Below are experts of layer 12 (counted from 0) of a mixture-of-experts language model. Rows are named router (the router's row for the expert) and show model dimensions 0-127. Each number is 500 + 40 x the weight over its row's rms, rounded and kept within 0 to 999. Numbers have three digits each.
After each expert's rows: "mostly gets" lists some tokens that are sent to it at least half of the time. This comes from a sample of Wikipedia text that the model never trained on.

# expert 6
router:497518431462510554572523419558416510486493483499500415568526513423527505549504496488412491467534480452498504574446543529424454515549528523462498506540496550498425441505452460515470476469489521530479544495593520503476565518508481512566475502450523501528480538520488458519476500468522487536526521504452532568508496406539508574528454476513554537474440558455483499520456539451520508493493
mostly gets: " York", " London", " England", " Angeles", " Texas", " Ohio"

# expert 18
router:474510449401513585509529468579446472470532502442501457525519507446506529561451458510492515508603474506484439572423514569495445458517525511466511506525533607476435476527505487521573496543554558573479532456595507499526496533481542454547524496453473447496513450470502394546492451455569555505425474514531464446473533410513508513518507506527522502497450485432520482462488513505478500559466
mostly gets: " Cup", " Championships", "final", " match", " medal", " Championship"

# expert 46
router:486542464426499563533548347531474493444510484464494502529528503439526562519451447486421500492563479467482489566495547485532514493480566482488453509407490555489477479541455472489485574499495531558506517492544460542481542479493521503600491523507437549578498503523449477480498537479518494480411506500464565492495461389476503511442461487526529499465510526454490550432520543527504561431439
mostly gets: " University", " State", " World", " President", " Army", " States"

# expert 36
router:511498471475544517551578444603466527462504509411491445540511515442501506507488509514408527539514484527475489592424501499481482525549600531388500531496545490460467529486444463513496549537477480534505574478531469488461549493445473452547477495486531482475434552528509471533510510417562464511450475510493576488442522510516532524521512521489510455490517514399513506496536497428539424530460
mostly gets: " Ar", " Car", " Bra", " Er", " Ber", " Mar"

# expert 8
router:541478486407495588501582501552441512485502442472486512593525476498508455522503428491488510531534451508469551564449502533544454560531583560454436509468497517506476468474451497561582516537453498537540533464504478577499525535382454546508488469546419459509521546511521480491493509454504458546514500513535526488495519425533504563469496507418579473480467502446479495481493521491513520529447
mostly gets: " but", " so", " because", " if", " However", " When"

# expert 25
router:587529483441527515532511483558457538466513494510441383509523505500577517581524445421473518536541451491485498685469479512474529500527526485415447537470495535516469506448491518576525547533493460504500503490531471497548530514446538428566510537490463487546502511419450406517458515460499475499504462541512496508436443501476515549499537453525515489503496515500501525501555509441460496512381
mostly gets: " Martin", "lav", "ff", " add", "x", "itt"

# expert 10
router:527481478423551510559522425586416474460513464417501478495534509487563528588492496488503466454455406555453526601461484480519485537485552535432480504472493624561444454466461502503518561525472541545483552506530473558467479454504520482537457489531515512516462576535472448504475507436549474553477517551533493569451468509503604535551489435520528523473509527491493546434522535502515484465452
mostly gets: " son", " car", " ship", " home", " human", " brother"

# expert 42
router:507561486319541601553513409557448453511488517504539454562509509454570511487414513480415506488474432520491447556425549480500523479506568526496449479463509531499467456488427475526496558579481518512554462533488514519467522485505492538575500493509471494568508512499503476560429593465492443586471513544525554559463500431481476521502519423502555538438488564498513482514488440500492460539476
mostly gets: "ง", "ม", "!", "ić", " Street", "ville"

# expert 45
router:501451404413500612496521496582463462554495503460454489501486495501499545550438493438484544455542451499521429595485520471480514489577539531451463519535551576536422487458436482538567503495435483569496518462521430516465544472483504540543450484505448467526519548523501400523535486475508426517504478461476510474475515463520480536487431413536528444444515510453522500509553522434536469479468
mostly gets: " worked", " take", " moved", " wrote", " joined", " produced"

# expert 23
router:530557481406483593508584404559492438450482543471510458536474568458549562505448477532456517501524413460529442561505517500487506527491559562448407464533533565487464515497465485549511521522493541561518544507534480535475515474479529527540444496537534498529442567515456446596490480411516457526494476516508469547469411468499546532511429487454553498498503573513478488497520472546522490575416
mostly gets: " Michael", "iya", " David", " James", " Richard", " Robert"

# expert 0
router:531508504440540526507537432550461486512485497490551510510513539443567469528456499475440537495493436484506500546394502566461502492484489556499437524554530460510568553462498496513523495459506552561493577543514480530439532517492509497581482464495489494510497475507513464540451511436504517551404490508520485543469471414500548559546432424540548393445501572489493498511578497548514445503483
mostly gets: "idae", " anti", " Cy", "dra", " social", " para"

# expert 27
router:526470472467563533535506516533482534455535510431498434546535517519538488475461566460543415520577425526459497527470536466502538511523534556503521527501476500522458469468478451473557492464522556517467541507574453509472536452469485526536459507516485433494472524532454469523510519448518428573497507487480552550490485448491541586520517448475568519398452513432422486468500484522492539534483
mostly gets: " p", " ex", " trans", " syn", " arch", " bar"

# expert 17
router:538488490393554550572513464562513449489452491423510490464547520510554523580472512491476499487506385522435484552391511519483460488546535535493533508512469544514468504460462481529501530472493542530540516516527471578509526443483483471513473479541510468484489517485450447575431467465506430517512429544480526484420508505549544585475469555552521463472536535443512516449569462505503445456504
mostly gets: " area", " population", " system", " town", " game", " role"

# expert 5
router:552514499474506565507534508514443484395442417456513449535562563446522583560494486502473512447532456477522445576411504507488459453510534503444379498527521521517440518496511504545472574462510534554491505481525509516495519436423525511549490505450447571559498507509463442492464512475567498527458549511492536449445462451521560520530501481516529479409538576449498502476610466491511575475508
mostly gets: " Born", " birth", " Succeed", " Blue", " Design", " ±%"

# expert 7
router:489444465435517557519555488538470531518510531493510468497461556489503545557473490508469515398524448501489536551445443468465429521570529546458432466498488471471503434497469513493506558510439524503504551493512548492497584456493474482555483456508514501573494411522512453457486543436528490584425514531511490529451441462460465482459525484463480409519503565499515486509514519534497482501423
mostly gets: "vi", " contribut", " surviv", "min", "bil", "Personal"

# expert 12
router:492532451448544553533623426575425514464474431467476445594510518491476541517449467484464512498490431503470500536489609518529486466490567508513460556498546540559466500434487509571511502471526583539493479536536472547526538497504459550550499476579453417484454491522493498485520456461517437507508473517491529478471524462462472510502534458485532477451486472486528480435478539550497515537481
mostly gets: " Yu", " Ku", " Hong", " Abdul", " Ya", "เ"